Experts of a small language model.
Size: 9 layers, width 512, vocabulary 4096, 238M parameters.
Experts: 64 experts in each of 9 layers, 256 GeGLU neurons an expert, 2 picks a token.
Training: a variant of Adam for the experts, 1271M tokens, 9697 steps.
Below are experts of layer 5 (counted from 0) of a mixture-of-experts language model. Rows are named router (the router's row for the expert), down (a neuron's output weights, with its number) and show model dimensions 0-127. Each number is 500 + 50 x the weight over its row's rms, rounded and kept within 0 to 999. Numbers have three digits each.
After each expert's rows: a language model's description of what the expert responds to. This comes from a sample of Wikipedia text that the model never trained on.

# expert 19
router:434463469505465503572452495556523517487526447574549521479521537438450644516503469514413518457490494533541460449531397563508488529452459437513534484530538501664527424483560515472487446481493384477558440521542523478474503562531531442459603401462536510542485514466501508620534550523434514495445452562523441416517486543469424510439460567439466432535460524512509508525487500472539450543514
down0:396505506519534445484580457507506516499560514495442476600518498438552464493438590584508414611501520546507524517435446492512511516652540436481484407550526472544565515435566487484519481557562549612511481535536542508458567509509524523555487471487472464496537458570535562486481462486561526357563462500383520539535527522454493463486470476473534494529471532446408523490420463504528454534540
down1:410501404521432467456526523543525570440588577508473552529522442502583436407507491389507549564498488485479389467536476477557518491450418490524420526425534458477598528403441508431647466428488502577544482538593604462545412467471441462453566528491520499415533482539493510447405390520399551487483523518506549507571483507465533495452547487560488485488495519397489504554486562385527575512464
down2:503486479457462452539493496502501566468504553617476551567505424476519501527474561483549548497499442572541488457564491520536458476487561515494499493500563536558502449469467555568500472540473335504520486581516552509544561491503520518478468552493560557479393510466441467534525503465529614547465483526378562476537561462539451532515545602388468502472403570476508526513487462517552492536478
down3:533534497515493511490480527427587531521440462541610460392520605450484626479433477512544505529517548492429449645459553568540448556461476476536486476544573507399524492450415546504510483455474473584465525460480482544488427561481454477570505480510564422554442454486610531511531518525516528543591515459517568479513429378515453561466453496523460596419428578508597518576537518415481476494523
down4:518531521517551492531438509577444487467460575441585466473564510448458529494584504475515467560488545532451516427463542451482500504568452491451469508531436500501560427519414447565509479516445592496467424472486559517455503509500536505494488415511404428525522470525506446481479477454511465521518577575363454622522577555464466500452481521529485516521458560476560613523462379496456479512568
down5:406588496530422579553463439535556402513537503455497480432582587477498488533421478489479453500514513504467466524459497555497443416552470397505515511569489522390444521485555525510462515563465501486480469500490482600523477485575561498541381576568556507523465448487493549450534441482564570503445528417492520552454470471481408529525444558439468551559548539601580548483505451522436509434503
down6:473417480496559479533489507556368469512533428499515542558401451455423619519353563552503500615575575463463535519499462483409449510476531496471419506516509455542473540486615491516505445460537595463537528409516460536524515431549450404459532485504489516510522482430431468536519539512510478453514468504454421509459467563451516559539518462502478470514550561492544469490522562499551455591453
What it handles: Sentence-ending periods, commas and relative or subordinating words (that, which, who, where, while), plus periods inside abbreviations, decimals and URLs.

# expert 56
router:461467513442530527575452467523490468524497454528576535510495530495414535544483424533454518373523515534559421508517443518482514532545359516509511519476492480607517473575544518563515447504411475511497462524517513444512471604479557444449565458493502471565512411479512583572506496550431618465479508550530476453514516397440512522450425557422491369557501456527493522459535468484453454552539
down0:587578474517498571530538508566451407506597583447503480539494554579566515506597498465556507501447461470449612479426494481496492420450479493528546458645530494482609505516445546467494526458545431470561518453533503512467479598501421498437474571453517558546402540543487424520441474441591538487476535491564492514534504537453476443435552520547567504474497471595542562450486560463548556514568
down1:577530522555490502459448554493525485517546513461474581542503519505555480519472517563523517515505580545506504492614480521462486498509492496508502406674567387495561525501515563549482405543560496551502457453511486543508521470415516549394443498480450526501486555480508432567517570506547485524462494496537572515493503490561498587449425479456568540496483487598529637482451410542526575463595
down2:380441522506534452520465561523517468492452606471426448528525472439500571539419511523541392481518559377512470465477502561447525412494535575518527458545469528510496497499559438508466518605606477458537621438527508478564459457446551498488547543477528510472538562442447495539448434438526544500450454526526498590496473453521485510468502526514501464512625483502516458447434507483488501544465
down3:527512478607491462450509571516580592534476493525463508517561531443578539445478526538576543632367527518528507445614467458568407439471540568455419566464566524496497531572340477482513565506484497511576396468544404505472486610503512449478488479457470516428556506487474437504461496573424487543404536544471497528534487514468517595509508494623495557547485469447535516522403515445570501553588
down4:482520490536425489503482474522512524462538507417506537472538568499536455598493547474491536530542510495504563510509498553562464559576475472454571502600501569540490445520609543446454411484551571452482432582452511535511512398486418549492474437509491486555450459434572496497562500532437452557452538548536534534524479453439521444523534536473486507513529481587527431535412466528504457438504
down5:455437413435430564516492530580456482499479544491478572423426538471472515408448438471436601499498425498422511630464587498517550487474516588552480474597563510534442500524561514543477450458423545507503429550568488492486523394430519612490460536393423515503448406504587576609554580520564484534553460500444456402459539462585441508495472590570467529434608473597499488562485501485471449539435
down6:548490427553521499482454435479461474480492467446472467609481523491536580534518592480515524501451577613537487464490533494434520450589396585568520546581525431443497479573555613561484498567446493561486501524487544415521503497437556500586559502499477489446441471546451489575504503538495541489479532588494496514555546387498501431441513565357434510398595483580441411583508483469507536521484
What it handles: Prepositions like in, on, for, with, at, during, until following a verb or noun, e.g. "village in", "Stats at".

# expert 61
router:488468588499432489494387459504486463486502519540526505611590551482511578478475425526495560435593570590599458516473447559508484506482483322442566512582524478530524527523568522516498511538426477521605454516551564434523444481430525500463554400436464530509524487487521487514499520562493471436489428522476458499502568460492565513397393531424480469587443482590517531537500509454526495567425
down0:455485399410512496500495498562467442423486589609496454463517515541437518441580522492520555465504527529499506527457533482575568426429508514485467490475512563476551577466527529499505550554470503496460640490527512508312399527488459476577532508526535512471506503496568500525616482492598373623493418443470497488473511489461450474497586560485532459487504480384499519418547523517493438429566
down1:584348517532523567549513420491579454507461463565506477488535485493537496481529523529516516501493514509446467494458495602467477499525432511504529550505569559564519481534573475575626469439475506533512497530521474519510417506377472511541462561513552497490501581383585469346584584544404523568456484517597562443525413397574543507537489460490532537516584480439547424497431530419504550536412
down2:489561513537410444603463499514422575530529451499547521517497488544499479463607517502517422517508440483508530507494466439549637576450426499469530440523472523446594408537481473512556461502553499555458493480666551449482528505443515546573445522443531506439462534540440539512555584520506383420446581532614454523524512501462429571494436548484485462518530479522490486473461510515414502511510
down3:490487429493534513544541504543549471531488489481524468511431461528398431457559555466521412488544520479506526409465445508527491473569538519468438563441500501579437469625512502559576526535571499466529499505523443473431534518510427437492522518555570557433553421520454570534498560528485512531433449536423425520352511501493476556566607521509504605498482447330467522575511521532495426517488
down4:517516509542453420549610527500520600553568471547526519487398506569446455553465404457424460557461547457470492580498431541530479478568605585466455536531527471473502561426501557512474536540564505485418440539501618530614482537448538486522428475553532387494546490529521428484456498426456510516459459503547469539479521521503543515560534472621462600513506440505533568486368493496551532440465
down5:589510532540613403616459546475497554564530613480544541434591415474490517515531551457412535522474538534466495507500474471372498495457503442517502459454500461441530479443389473465442526475560528547535448489452483486508435516396610431603441443464568525518456479422594499465532547502530513592463466474426561550508503422487500534564571499493481528411495460443577527477561465460450432541525
down6:512505475393531474601514507489580563478486423487480590558560515496547544452451468538449596460572495473525444578574490513581567461498532519526474584482528510544531440478500528463548468467559444456451524479439481557459496556427472510541568524539474533474475461445441533613543493493481590488570484495478524501490417460574543535545544563452462555513484567610548498416467491617532559574453
What it handles: Word-final -ed, -ated and -aged in verbs like Added, Encouraged, plus inner name pieces such as ol in Anadolu and ed in Enskede.

# expert 25
router:473442649510489638534451450505584474490484497494547528564535491520442622554471413519483475482519504532527399481496392524546464510397444451463505555517514547622525499525534567530477485476490496545532456545521535446556445453458520485431523445475471491507496424507562558582531533531481563456556408473510421436529498455447461501433544613412521415541470502553478527521510506501534553550521
down0:620510405526495353496471514540503487544438567472541521509571523513483436433517546553517551527519597525512466489525522482492545533452482444483626440592532452535477443468482408571388480511484476569484555483491473529607503484555485503516414512438492471343555364508547500569500527548463473565508499498494469560512451447519511479487590494457433456603405426424486509506534485521494567413497
down1:498486414415476517492460496562560459412588447473501561438532471461628532466554431491507571503494422472587517554487411500446459491542489581499540430476530497509578494403442538608610464524479598465506420474388584553471466596496420499455509589474487497477530440509360577491430511488420522437468432443589487546449459546451574528459508515650445532522457533310483557457507550501502484455526
down2:545570550555494448506527535560474521429476559463500483493373545424507539451474433595489434530491435500489431487509469491508510467513480456493484445576475530474431495383459473594532549516525463517446417495475523465489558482494546429457494523436582542468444489479455516482528501357495502540509512437489459471582414450548523458510529568488600512575588549571472604437517556495536455531504
down3:478558506518441489520590508528481489517568452482580552468491481525479534490527406434557516616509486400455561388516501516536524517491454526498498511519506530548586554565519488446528386500520494555561559502479542533493495571453490492477546476485474502467530513617520473522465523533467445549454596434509584456536538556483533389441463476622482620478472527497430488415476493521458456498542
down4:531483491494413584541514505505415490631503537553465531499463586471449507530498500582431614476465528505483480578488494451551550462547475554521504558488538483482394511558609452421526585506517503488606485522465413467548555517599448569626528517561511489393559512486511621519436523541464478480478494459553532482485479557531511450429519484530518568513503577433552440651537439476496379528430
down5:491520466449394471470521619500551554478538478617482538556517476556538463512460513389443539415559503601417474560536595537483562461525560608500460471588508590494539553532515553460526424463494490498502448491426396451497641519519564468497510525393585544527462496564488479514496485500554529516527385573423562493505580430421573524468451494634499542517464489508490575440477534483540500581502
down6:465490522502495484513571499495551537562481465469550480493447461462561403491508579468496419525554561486520478489421538442555530510563407581444516561392516469516433504585466517524476537436456543660550420566512545530522589439418596516457521535556505356490496474433504499509463425426521501551529550447486529471465589423546478527454439460466520415543492467457504513503498504458513453520432
What it handles: Commas, percent signs, km and last digits in population or election tables, and compass words North, South, Total in place names.

# expert 50
router:476490619529553517492465498475539405514491502571513543581478496473475703522476479595509521382546489573548495476511409598557500519460489523427538482621523424573471479515587451600514445462478479504514483494572562414508390635487480454434577452436512466490502469543530590539505561595427522503587472487544449471505518444450409495464503539447519358585484457759533542487528506514521497542533
down0:449573477488508537575532508475442492532587597465525537531471473517449386450490546446486388526556402518525625448481484529507485530589428428463532499476500393463384589478485500417555520544520490540536533479462515523543428479510494464530445531441479530611536556370521565392595554443504460448577484498589560443542599640515572452507522489465525411464539450591404515535497511504526475542472
down1:461535415492502492469603455526508488501463438578444523469455467545553489454480428628539426431428503564485545491529517475463540463493489610513485514550459554548533575431568438608546472490599583518489560532473526473474587568482491445401450592559548473558443542617614519506507524531472471436448511391472421467441541584502403526479502519740619496483517449550624436502555473542514503469563
down2:550418472483522361512513565485513488517520541533448519533524482451429476557443604532443388540521553472510435566497522482479475488539572468556556451563524405480502496550427483528544559440488439398479529501449488483538484536587589496487424501438527564575452565394529463518483413492459514505474545374570461407595524556578456536463445432607545397521441496394510499511556490508532567496536
down3:411441467491483420420454425599462496498510518456445563453509492572475521516493522481447496420575548535460491427534523623547479482540460551482573476498479431551501361540512409476482388484517452491526514520440452559557522530449488437502567538561525517425538532454464538497559451518452569517454480441557552486511534541472464552491555500686513477472439453541570447479526478577461490472506
down4:501575486465513521483516436421512418486440510399494544529481553564495572479538465531491431492480549480393521396408556519562510576449477475476502482529500480570547468468567527586462519451502503493532570567503515598443528538492535524501463591492576502414511491543481450507467456562506536505445501565425505459517607465534460545496575563519545546521530391505554518572415503393471516515484
down5:529430526464499502526488426567491460513593463589581456534498547472516403451515486526540482534543487539558563511502515576488541407378539494523517521558524424536498510462503491529543401516495595514528523528482468557417450490539495420448379463396476501565471523568498508538531475493500472646484460414537549460510456452555545586506450483639468451459485467518479502513432552463522518534495
down6:498542544480422446409451486518511591479510447470458600548478471440409509480462411560445474516461488484490455548458509479425559513551451545468642465568530520613525548435556445553543481541494537609540525537463455489451562529584493541506528544539524477447439501544467571441582501553458508511506589459443472573459532546488470467547595441539457521545524478716561509523535592578471505432539
What it handles: Single capital letters starting names or words (C, R, F, G, T, D), also lowercase c, as in Chevrolet C5500.

# expert 43
router:456457523467495471584381473493542450548505440566501520500516471508361531492541435473451514450478501523526444504534429589548445529501439474461576493534549485620521510461555439484473458512463435458517447488540554390507415611473590485416497481522536489556475418460515591536556508543480569476554520554535481457455510419435330484517484529451471334585455480548514505473502433483455477524493
down0:507500491519511450435466555503509515496502465475471504469477499454502485494473490481546515498496558521585472477610477520461453497520455460439491555498471542566517537473632369435588461490502538488481566537530468435426536534525398553517388472509623491478533494563522434512518463484462584531565462490512509478572468458564488488576428506539469503475492498566450522444502477502500515506491
down1:448571537566429423541514534573475625554500464465426517571511535442514549511490547488456625556490486569484506403498488522535431474503602508474476514515452506457493474446685503593562411503575550566551442513440453498435506529519531494472535509408481516491601462526416454528530526495486493484442550532492468548447549481526394473483554465428518491494482555452516649526532484506507590463506
down2:463502576492563485527406535560564479526435495550624574477525554525461524455571469534447561469533472525448494430427476528471505533582468519484448463529550479620457521415482502515468437505492467523542449516581427568475565521607526524510542526444550453596492492504394507542550505384450498451566524462486460522499591476428494589489511550422479525493516483499483483420516467428348514512524
down3:459559436563493580508459541430548542469444466484518469432467532462445488493539523466420527521427500404465471357539484499467479562416589475570517522535538505454482516494503524435477490532488547524515572495501447539599448500383514520422471464389480594594495569519540487538560564513476559495406485459651545493505466525484552483558554492557533345466422447654549515527586519567520439516472
down4:528459474585595556481463553584562531492506435435547552547523510485520485494576456559497465516505521536524389413548456540576492507460456412575441527595489481472492536510408482539521498464463515494428479444487495593490481484512488530499534434398532439522541532497513496586442493630475559398534538516598495472484544452480595499422521508479386434477530581523539492517512485431452516543536
down5:485455525492512484506528493522562365427515462495550562534596535510581598491473529510497495512491529486484471452498556509566449504442419435470437515576440491546526585555379488503478598497523635542523450536466512539494473541570568523554449525487448515417552495487507610541429529433492558495532464460582494545493543479453507540472550548601476452547507518617558474508480513514546559517510
down6:478519462595490544555500478516533438458449498508584587478536484561454577467533480476496510477500463405463389475482427491518489495602432508500445465557461508463524547523359475535503556535494515478551491545476594519515563495519566459540461570442570482545495451450483577494592578413479516508451579443479519573489489446519397477510500556544504479468525496612437532482488527483419506519473
What it handles: Prepositions and function words after verbs or participles, mainly to, from, for, about, between, not, as in existed from 1900.

# expert 51
router:445451641457450564579435478514457385492509511553455505503539510443376595553499479484450428404596574514563481505523408565537517504453470479488588506515567486588481501506593497553472482481524455534498505496559544456467435615492589489468537513447482505549518499476499504692533552571451523485512406569534460458510560524472537503444480513429487461559528466561550540457464464492484472575543
down0:509444511544513511476504555431503422490598531519501497444503541449591490533540563479473438483540474470473539458500473526528496513466490455442484556533467511571400488516586581571440427488482438507432523527464529465579430582451503437496505504525548535386537406541492605501528496513580430523534470423507610543520560455521572407568459425492513452489475503574519447619581532489444498478430
down1:404385413548601496469488479494588486478501508456450530543498446425516450512575504491538366553503406524527493492525609546530521464411486550550467497465407513512608590462476464444488465458512561441493562452448538524475480487539412543502499508526454563469495485510517528534480523466516550423578554501554459478517426458457443535432575428533482565471496494457384451590486502471512500567541
down2:476541532484480499507413472513555505346471516511489491516449549475492572512517501572468469478509475491638461486517408573466546478509515474508532571519532461429568489468485511555577540534490494460523486584533472526474455443469455487550440462565509626564518448505562435489451525494568520482462503496551421378545461614479421461577532505576602469601485491468539510540400534582456593510502
down3:474470519477415513486500533491585650524606479436533549486447501482547478510503475501470631509541472515521582506532529527411472499477452389525516427506544550413474520479524511541480530498521591467535498496498469526479531531533588513606545604553577403446603518499522444521590574478498509546513500546497518477532483562494382583498493500404524482552541431549516519503558511528497468566559
down4:472447517529463540462555581545522460461520512439443484540558457479547457575501558546467560439499493506433487502528488413470479553529515541463564560584509467463482541440549492502513491481463484529497436457503422501525557456523554464542500457538502519483585518433460645463425409538532479399545547428495568634491581404568542551502509514364465402513511468618470593479494469470471502522508
down5:496491557482494510508534449488541612468444622571529522453491549502538532508517486524557493539462486525497408456597513507534503465482515529470530502551492581410485490421523559517530509504553551572550472406532574544517436478541587549458415499532626454500441490419486534537511552533505434613461584563576446491529475507536521546506556504471532511447533519442505461574484482504528562506495
down6:535448544558513398490582540455506490518484530469422445481538487522393582472576481519518517488485543452406502546459429458490451583492521480454534475504520492558473497544334594417482420479514521479497543531414443476511582574517569514386585520459487504499398533448454608554563572493495505526555572522412489543408537533445470382539510526641540482524595517393551556498585490455533575475502
What it handles: Common English first names and surname pieces in name lists, plus colons after infobox labels, such as William, Charles, Car-son, Release:.

# expert 31
router:410478583507518559556458455471561435509512462538530596559529544545401730526467446549452495381515459557552481476495421634581509507455484414455498529535593487587487500480571520532483412459461527485538510520530588476517465518491550436452500454454514518535518471474548522536495524626508551465628571515532445482468491484505378489465457626448561433580471445625541469494490536527460504485536
down0:469626604502498576499516442549466456437492435442431544463467560601498534409454517510483500461516534503470469439448515531552473596506454496404533446465527497459498488531498546515444470555411567480492563484530486430445558514459469539495421549510592497510486521485536509467538546512515504637524497520456540565576477513557508436446518500414473557527562499578509503539534502475530469553509
down1:572461423441509524481438448473400551452425526474465425426533594475552417554508536435572507592549457512550510498461496586571466473464476588463468465439513445486471461504410513508521486504520463524482550454513491420465557566523353507448507557579478580560624422506486553440470563482456491488512440464454621616483528551474626467454507531500505551510523508463506587531513405576622463480405
down2:540465512555494520509505556552483528436416534516493442522478559532524505499452533455503415540426450484511523499553501496457536515533474541538478533366513478511478386577464484444505554470564513460492516520538502515437543483435516572485559542494446497504497523539405420637447538473463460511484595534462474544477473505565598469463448465368452505531442534363419457469502510447456509609451
down3:521491510604425448500572525486450504554458439506475483470489510563460472432573503487542487482524525497425470494493481530396346469413540552480445447462457452467591459448528458561492546432525482422477481468434446517448603465491552495489551497559501489491563464491461455600479497560495544450471475622502573534537467495444554574523480456417434474548543474460491484435511558448488471477564
down4:447502443514445516431530501501518471582515576511640516553545445502504532462531399480462480589523461558507460527508389505427436444490544430514530409494494482446564468412521576500499503429475514515480617513490475462446448372493522511525429498479456497497494558492491500519441428470594433467436605442557518473505417541489421424549582505504432447533478561645472489549490482508476453535585
down5:592431539441473490458571510467515517421527427533559401482416544385528530557561473483607456492482499464484461454565488510576535479538443403532508457486542535556471524505479406651411464503500560667507478416503472498506451451517436538524587421489582445495465627502478524439451519436370503536445544489594574505500485559486585464476463531480447574439494501461480566507484553448487506474478
down6:427532440410478470475409591511604444470543468545527573495523483541514436497520466597542487508494456494472416536506418408413562661573525466505576427423514530546503405427445553548495483486563468543459571502528524481472544492507554563529561472386445499517539479554417474492444488453573581545435535417475485535510539467450488524494535523488467497523488513524504508520530493477563503496570
What it handles: Single-letter word starts, mostly S, s and N, beginning names and words, such as S-eles, Sp-ringfield, s-afe, N-istri.

# expert 41
router:428478520500413562602445482477522386485539469604563508528512544511476562497492387601399526464596490571536433409561444531571522558463485514448512569472516465528533496456543471518439438539374389483508495517518514463542386570499523441480550437500551509575457534448505493587479555563432571511510537533569430444496575521476428493437517437436486399560452405565453526494479523467487515528532
down0:409580550534443522527481542508457490509431507515592414491468555646472532489450525495448406481542599471461557475542472608401504479522479523436494468498507485533545504481404498446510456520585534540494543504467472571524544543499497457476496590503489468444582507505481419551499586445525648440483519488472571491475470451514507501500558397486583431439580525540533490477380420598432419533465
down1:507470415485391511569505475486541569442521582406477619438444416478455449553420530456530496556480439562443472513532528493555466475455571437471513569491571524487457467516414452443503464494448477472541496490499547488445555501405495570483507469468500452504543613404495614396490669574508525449460484595555525540582447468562541439492494570596419464544450516384444468510517440485603469516531
down2:396470492518517512510466450501473494475569385511479470443544522443424520482554452502486496445537514510469390408522547507536405503510492471479507546467512569517550499513448570483491553460558560503441529472493525477441572496506481513488488493381569451487429537510457426583486530482530543535474614501438414451563397600526493577494397560557587548555505560532492539472523392447398542491488
down3:508499479539540453538537545484561490600462557430533415432522566556457488474469457592495566483482526502417517432464417491571502489573493513502540512543499603449582452480478512534440522541483479509567544404375392522501483532545530537434550565498509571492533491464466556447591502582517448483466552465544495439484523508504474459469546501450491510479437561539395457482450535529448514485507
down4:449513534444434578482550497498486569463477592577547513586385479560471542511501492483555532550450466475445440417503429557530426499474418583509550573518494506580496505528559449414461479482540479496463538520501519482556495449546523497465469581535491510431504511514556421513558477509570582531525559492571448489533538512478520482544436559530530471613406478518438436546540529460538488413483
down5:557558459468426492450536510509524466465501491484501518468465503522571446487485458475505536512477506518454447496513441375512516530454608481515517600527471595509400512573469499475455495469449500496522395501542530480571512493490450486503557488543532464533464538448572545572569482471458472590460585398516554529530498491608474594536421485502498483432576464627422450456583533536590489477544
down6:440550556501478521500525455452439432532549493503601476529509443488516481492456427522548524514610472536431489583440550515483590532491564526442544539493439550573498491462453492418597541504481477589488442535561530600563524509564465462500584612408501486433526483481622520499458457478521539424525571491499596491490489443506411507429464495436590493444416464582496467540615537526421455460504
What it handles: Mainly "of" after nouns like part, species, member, University, plus "de", "on", "as" and capitalized prefixes like National, Act, Pro.

# expert 26
router:443488512502492550484418464480570472533472495573544551535521542473421654530451514567474484431473449544572415447466366456581516531521423470458552523554547483569509498489520522573429435480457441514531437546498521473458391477449576485488605467460459501552445323470552502489481519490433422531519489513511435458589589508454484518449494602438508438533500511586455505503465492504524533475495
down0:542476550471533540527546449594520490470522500516506471429417537504489508454434585575555504547495515584423571556509549476472496508518492517382532438532539479482544564474568439466424422539546485509513574559475560525389418591462467495506495431481507448499538490432554509593449489482443468464473455411605537519537457435450463504514558487527500492486531553421433538482496543531484520536518
down1:582539424506518547553433512518563414543509442516538536610452537494469586491480568566521552514511521567470518506552496496502548554525556661429562508444531572546465513510609493540499462476566508510479558547519498594408518489511516495500610537459459508445536513498474514430427600572552428465478546477493502611525491506457489525526443521551534464464569495352452532508494423592610478614482
down2:451541542480426526423534490497542427505514450504596495478573550492501624439438443542475503509619537465555590498453506519481480436541449450511450549474488373498433493465434452513477583486516492449535574401478563580476586560539486470562493456461406399556409456529487478461540452533552516437456510540509453534514552464500426445480548512585550506595556485364473453453464484588486556511549
down3:478478639471570488678464430528555526480472532454553522476590542510505472387477435448529496448473534390527515508513480530429461434452479474498496492448504472503536538477528580542607538421447462450492527454487484520485463550468478481527504483522528499521486538480459503621473556455435477434478559482466432547492501396497381515483413550516486470429477553482537471567513495462469466490542
down4:466494581471514504565454578503512459429455596489577478557531554507488458583454497547547516568432485481483534412442510434419507605514418470526485477496508588443539510440470528557513479557540566503619517476526488524425495494515475488516549510453399557578529427545452558519583582511475442547531579452486433595552531478620449505493464469466403532453465485512499627464548537539556505469531
down5:523561495504481456457473486412425452435444475511509543513421550517534403413513499503532586502526481487528564496512610439512537455484604561447462568468529533482462556447457533529513550478547464572460429499518511432538503587502523422433538560501524513521569502540500643423482507537556457483522511542529445528473529522510502533478510540488462619456473530483600460540513449514589480553535
down6:500558472523435465581567435492563514431512424532374544504451518508464424581614564444508527422480488387481512448457562533459401538616487576509510535450489533463443485556486518437449551455470595477598451470561642464577424496486544495443536449535479430390454507492483516402467542516538640540607492418443470574475474486518451473567547443659448537401488459563491476460599570553476588524448
What it handles: Final or inner pieces of words such as er, in, ate, ine, our (shoulder, basin), plus Mar, Mary, one.

# expert 9
router:457509536509495581481445477525544410485504479575533534605549528472466657550530470494413525464536488606540420469542411555523525491467418389519541484569521501571414506486560492495458432439412453527601493519513538396521439580395558507457601473489507489544515359420513513548493440516433551507542446497500448508480534436493423471390448513474522491573526435609459539503494501469533514483568
down0:522521473484581482520489453398549604510494490581513492385486508595460591496557554493583511491469477479499545512495485438520510492453506479470566436512481407469501600448481575546451491556500538522459461466439475471521538567476479513548486477525520477484483411487458431502509443518527611459526464576528483518511458548466447523463631516365509469522408466486542543615561541538412500580480
down1:477493484514476399535457584459502530600540433539436423548435397514464504473540559499564468560458505471493463557518481549442503453441529471535571460471545455501602476454414526568487574509612590547490441429550525542484485521474458542456567468455489458462541519492477490560572470541599543466514522569498434526421509577495560523547481550391493459542515499520509381531434489422467445453452
down2:552430597492487465518557550522489454520587558430548468463469459539562506526498513536398536513451447506526462461460464517576461471411495490496451539553462567501488443402510472485550493497477531514523395525508575482502490524452486445477478555521454493525569449438552461421464495531515473513519492448586472412444518358588574544507529588576490537523490482437565405491479534446589524554417
down3:450494550482524518507581476475468413561450471422454513485506530586427482470483507509441477513534407518494560492474458477538493375442523487434523478599485523459516453478482417408520413517517594507555621497562475666486472570515494466484601487457564456595394476582516460474442533547424639525497495484424456505504593494563611484384475454513437594449532542518432463549441441491556526487488
down4:481537524497521511496465522508509405412488492384462526539496526532527394564464493554479474540497441524460503465402519514411521542502506441444483485508468581517447547550445555540528472463520501444550577465560414561414486541425470455488578452508495470496518511557571540434558431536514516535475569431600495461503582605529538492505480548408569516466568623573573497399481530513545505561473
down5:527624448529367454492463442494504537477459492477473530426450590512511436477474471433472487612474506561565548539484387572595520437499439538520352525536482420630519560473407526527434486402446489585508580520548454522594507401644480460492488474368517493451512501542422451536556545500476486602428540494477513620563461503454444449494512516388519582528547576507495511572503518475460551615471
down6:423437619539353498507520574584564418516537445462513460522543498462477520505488419513370530480517435554537423546493445498526434593520494482511551431576516572464537521467533484501513510540441507489559542558430579574517504588519559477427494481474528513483415552492412482450425556504561496439582526511424378507518433474534446430499546541657547529563479453476429613480546511478458458401537
What it handles: Single capital-letter pieces inside acronyms, codes and surname starts, mostly in tables, such as BT-R, CU-H-K, W-elker, USA.

# expert 18
router:389470584499448623532473492520570475532518482491479536547533533531470664538451448528489459493535506580552402502502422486471400528469472542496570471490521424672511511532552498533480473484459444509522451531513586465488448520502531497420548468490493533494511383434512542504537538611406542484509472529512432484509557429434360488444444605393501425578474498551490596500499471470460510516528
down0:484457485452537520517519504548429471550498481554455462449466465423498591512488478486513525536442518548477608493509538576498503504583575522514485456562483459550620525488613515528554462450561476414397496525489513504552615470488597524503486529414510472548504447575555545532509519543440410541521472507531503466418570522527549454547440524412488546469465502487500500462537492471467584537463
down1:499481519554496591398495487560487544517510493528423455459552566547520426624524546584518475533493474477532376449421441538382467484398434449524449550441493488559513398497482496459551548421493470538524503499466491519523549516494423562510504478515501619564516565407506530534448459547485524585548518410448511504498598459467464509442538520480489393470544469576482528632472565474450520466511
down2:493514530538494573597488506446494534502501557449520451608549561461592494443487489362498538601535465541554531541445531541538476602522442500501378454450489530543465509574474521544517556504467507435587444590462403459415521494561430543482392564536497539486447581499460493534499431376488464434401571482456456508509464407544497474537468551470437565540437528568554448526447516488507416437524
down3:485539488483535542426427527427501505485476447419592441499552552532414521489528550428516589501448619457487485458520547500498564393505431367529433450379488504445474506490364527585570465524385471469549475514485497445553475560575469502468584415476527412508512480506520438431448429591457468493500602538488479563501467509514482442496445446323434544530452496467530452537529555490476501498525
down4:501454486542534507513458451503522534567511513469503592533517488470533448514528464563524502500480573555555546536490558592538528511418553560427442497430485546523546428554593510539521475549478561495484576563547502480538528539493396499508438516511532484496485431529521459491564474534529391513438513437489510406401492435497523446412506410382505521539451539407529532551584529572518511561428
down5:562550374577525490563431499470583512499529526445461538410489513501581516434475485425376487463451578507483476528469472505522470558519551492514504495462528429587497449492571507427528500436503440501538578514569540519514470528502448515517573562512436390504503587473459478435501502508486618529467466435554470585576428461460484407481562533312458476450507508441495426534446492494505477517524
down6:475591533407486501474460439468503568463541567480421463508455517579489479476548518472432557476519450477433529390508550543559496516571520521559404515525582574432451447486506537632533446531480563559524492475479515472541458494547539490481601490539467572523543510538546555502536545519501548572538553553468460486513477600490539472534528454532513499429472496484501519503533498477538490564570
What it handles: Commas in lists and clauses, the conjunction and, and forms of be like was, is, were after nouns or pronouns.

# expert 7
router:491461527495491579447415449523582512506517448484527493498562462406392525523458481573389495380495482510546463465455406556511458593441462433511541502521562569545544496522544565540490463482475503511520484520577513433499447570432491499418561478482511538517494465448496564648573546506440510514546446526514463452530536489452444534359470586432493429614555491592415553449547447500494511511475
down0:501552516437497509538425449426491447526527387522555585550495550560501478500458553395513501533463569559556581563462548478487497463519404518529589592474498494596486427589558521653457502481506525459651578506528514575418526546526532444458527468567600497476509451574485529481551553578444547461390595548505489505476446488461456456348475514490460501465612482441476470426495562405473554512612
down1:522511409485584548636490509562442496456484512450571416517529506447455457484393521520590416501430576464464525507553531408530418495461476491404512456497456519510536445544518427559458465579540563447502560483477484534551448490483544479481467544345399540527485477495440454607532528468558515438510560600594554504519506500397582501423626504489440484433438419450579466445480521600477519626425
down2:508456451590520514559608469572528507569472514567501460529546546602323442550473440503467503446512433570558455470603489453500446468495487546518513508470532517404606662576530496537507489483495525406496449474493560507507466521501514561504454564589488521524379581511430454573495518472483552473533569441518378547453484524571509458459505565409460542620433465574571443534495648487382475458493
down3:467570474519391542446506508538531506492490502534541474480635504468472508498485545421497558496594474518575475412554523417465435519502490459533533426532495464503486572443562465562420453436428494492567468461582489517519503545455490472615438488519491516475440511557489455571435488510453565554503519546432510491395554556430467427414471535450488525487532398612492450550533562602511566600489
down4:519473571482500539520522523540462574483422539507506562488475519487613415509513499485569518567464501492489422486558529398479492481540516465469380456494545456476515511535440530424542478453566461560409526396475490495461451498574539506529518480514479471468489460477570541353525487479544448534472477513455480543451467501611557503494564541532464471479502591501658546448504502508541447504501
down5:492469576587486486462518431558518484541380537499558495530520481512446516478509517479536529541483542453445430447562554473480455513527510480508514456525458528407562490527463424559462483587548537498459549512455463422555575497455518493450559447555454525529419460586510468461600555594515474446428559515510385495467561486416550467417434526590452428529537507414510459460458478577592533554478
down6:373537486451468464488420514471539550568501538438505426464517467520543513408554434488488445480445568440440490510500451395448525595412451462578477554523497486434536607598452489488446551501555574425495521476565480552481524594455489454502571448500570430469555482496495573538536535473468553513501561516490465447470478613487438524482537504619539398499463507449476451462468441563449559512550
What it handles: Common head nouns following the, a or a possessive, like album, team, film, Party, game, series, plus mid-word pieces such as abb-re-viated.